Below are experts of layer 8 (counted from 0) of a mixture-of-experts language model. Rows are named router (the router's row for the expert), gate (a neuron's input weights, with its number), up (a neuron's input weights, with its number) and show model dimensions 0-127. Each number is 128 + 24 x the weight over its row's rms, rounded and kept within 0 to 255. Numbers have three digits each.
After each expert's rows: a language model's description of what the expert responds to; "gets" lists some tokens that make up at least twice as much of what it gets as of all text. This comes from a sample of Wikipedia text that the model never trained on. Tokens count by the router's weight.

# expert 11
router:142117140142113140174106098116154152094118131145160095116144103090133140136120098131098121121131126148094131113087142175138154117089134133131192119101143122135148133109138107124134147155127125157137130093127141064100124142102176115158172115085121137091110110162149142114100125104074146132129138097137150105096126145093097149133118150125178140164170091116179139105137140157119113147115
gate1:101082186185142147168143137138182156155146120122131130126144129106101114141079129129126102118159159127175090172161142197112127136157121162162121104118110092126141127169140109135102134131136171120110107148136102110161158167105133128139172156156149175162102112101135143086152129116146140122124113141156110133113128110132147116107125131150129145120148109133136126093117140133150116138167
up1:114095106137143132144107174111143134130120177159120121123116137154171081129117120106148114125112142117137133132147159138142133159145167158138103148094123122122112140099115133090122151116161122149116158130128142129155168133143081118141120131165153114131110164130114098144186179150109138097105141121112151106191139127142108099114163126151164111120157086129184156088069118098144150106107
It responds to: Pipe cell separators in sports and list tables, especially at row starts, plus month names and small prepositions inside dated or tabulated entries.
gets: " |", "|", ";", "-", ":", " to"

# expert 13
router:152082129165146135135120114157146187137130129128169126112175101138119127112161095114060123146136147160105123099095168145132143141128128078133134108127164125125129136132169149122101148136140155126110116130168131143144144129127153106150159093086130117114126142149142156089075119140115135116102123055131144113131104105124111142156144154147183146142142130108137147115180164159153114143100
gate1:106077155134149157109128137115124178182104101090143097132119095105127149109111114159116124159132143117137127150089102166108130155120134148159113155093121150113150110139107131121111136153128138132119143143150132101165103111131101134114157138172180177120108146119144115101144116116163154122160101124149110168129130113168152114050145102151141171122124160130155161140098101156126156152145
up1:110093120114097064153092112137157101124166124148119108136136130142138097096122116110138109124154164100161125129127138163111114148135139096152125163128108143106098106134097152097104124118158106156139171106119107090126137115156104116135086109170082133159114132135072076131147163100140121124110122139088125113156130112139127106126133143118138098138136097147157165092079100100177114104100
It responds to: Verbs right after a subject in running prose, especially was, is, are, been, would, could, as in "he has been killed".
gets: " was", " is", " to", " be", " were", "s"

# expert 5
router:141094135148135133134069144126178135105128146137151109108174140136164138123118121128089108130134147159143114134095150141116137115103119145173128148084135137087162136132160101081105168151087128121143120131160151105163126116136159132145120121098116102061095132129160134123096112122117145126152131088126182160120094148140116134120128181133144172125147133131105130127148180146166120145081
gate1:088095155148127148117127113149174123147133106120118111144096096113124154125075115124128101136152178146162156145076132124108144107153123138122108154104141087088123095162097150134144144172143141123120119163144119118152089139139150155127154162152159170140070135095110095104138121104157147124163127117148117169123089097117149090093099138140121148102106159148157149138116120131160161138145
up1:104107153150116095116127133123163110169158155151112136129152134116136118113119105127159118138108157110127152125128091119127106119140137112160121188144152127121103109086082145119114148137141156146142159175129132120108140126118067148134105120149127167138115152119088111134167171126120143123082139108137145079139139115101059106133156141129145137125164078169199143088115134125148119106136
It responds to: Line breaks, sentence-final periods and the first = of section headings such as ==Reception==, plus taxobox fields like Scientific, Phylum, Binomial.
gets: "\n", "\n\n", ".", "=", "\n ", "Scientific"

# expert 0
router:166104132158103126135120126145155130090096123072148105114137099127134109090139070105110140110106130162139171136097146157141143122129140113142135119085121105118201170118174123148123112184112161120132140132139153103139150179118166132131109083117136127129139118151119161128089123104131134140102112109125139170119112096094111135151154143116124179125166131139088119122159126136119100166101
gate1:140116128116137110130136134133158162138134110081124117158147107095101142104090083112134138114142161145163150145080161116136136104106101121175125150106142100121128066149098118120126118112152154109135119165159116151174077136096171107132146142135159111119088147125091151129123108097163094164129077159135107138116126117116123111104114107150128150073135150140169148140118110147152078113136
up1:133121139153099135142111134102122117144179181134111113122140140098116100126142119089145133117135123107145153121147140132141138141145119116126118183122103129130115090102083115071151129149145143125105120127143121185115173159089133126119104099141129162153116172135132108105147138100115107129133112142083185097169131134127080078111153137144168133098131087125139130094119137091142195112111
It responds to: Digits and number tokens inside tables, scores, statistics and addresses, such as 1, 30, 2.70, or 1,200.
gets: " 1", " 2", " 3", " 4", "1", " 6"

# expert 10
router:164118152178159139120088140139144118128115135135122109130142193161120136136126110114110120164100179131166160112090118105149152107115106101150130124136140128078140120136139120110141133145093137136118106106135151155117120107165182103145143119131146141105074121156130148130123132131150148134110101060168186107127096141121111150125150136164127149130148077147152146127131185134147081131145
gate1:123106134135142142114139125144165142151115113140101088150105122128114160119079127146133150129144184163140125144081156113121157123157116132180135136128129125093130086135098141112143131139142157137123118144170138143152077148132122142114156146132154140132055147134110131095175147123169142137114090106135094173135137137126154140063133119148130165110113143112154141160094107164147140178165
up1:105121123165105145136102122125148141130149149145125110085152123113157136099094121125148112141104149099145167138137123164120138134159124130138120168140136120131080062119121143078162153121158096120146158167119166170133129101120100136144157140163102157124107153129082116167160139118129126136123117113086149090158126133160100097114162124175165126134165082135187123116116133111169121118140
It responds to: Equals signs in wiki section headings such as ==Members==, and prefix pieces starting words, such as con, inter, pre, anim.
gets: "=", " =", " inter", " pre", " comp", " con"

# expert 7
router:121123153147152116154115135148175148115136171130131120120160169146118165093107083115101150136114138180115185158121161153135143081160146150144130129088115123118126132125160111099124141177145130127109115104135161092125112124133159135127122144111154109119134109156128114159055124154139147112119143101125125128150123104123093124116187183179141138141151096125125144113131185163114131143144
gate0:153127081134153152161150175113126142096151125093123123138114121142112156100104136132109126152134118154141133150130123131127100081170125150085119126101112122130108085139164154152130155132115124106141129083105131128106131132126156103122170144136173160097134185167180126111158102136120143131133071134102115161124104113149155111112139150160124157117106149100163149182139140171087123166137
up0:136127162148167126168173123119147125113157143102153179095113138177102105163072136139149121083131122133129137123096128097152126114122141093124132122145109106146130140142105114161113107109147094161164159157103121157142124108116138111113112152124085118099120138145125114118133161166146131181127174120116150141099115149131116130141082108204115125144124141153090130149096130161162171137113
It responds to: Hyphens in table separator rows and list items, double spaces, and first capital pieces of foreign place or club names, e.g. Al-N(assr), Se(oul).
gets: "-", "  ", "\n", "N", " U", " 0"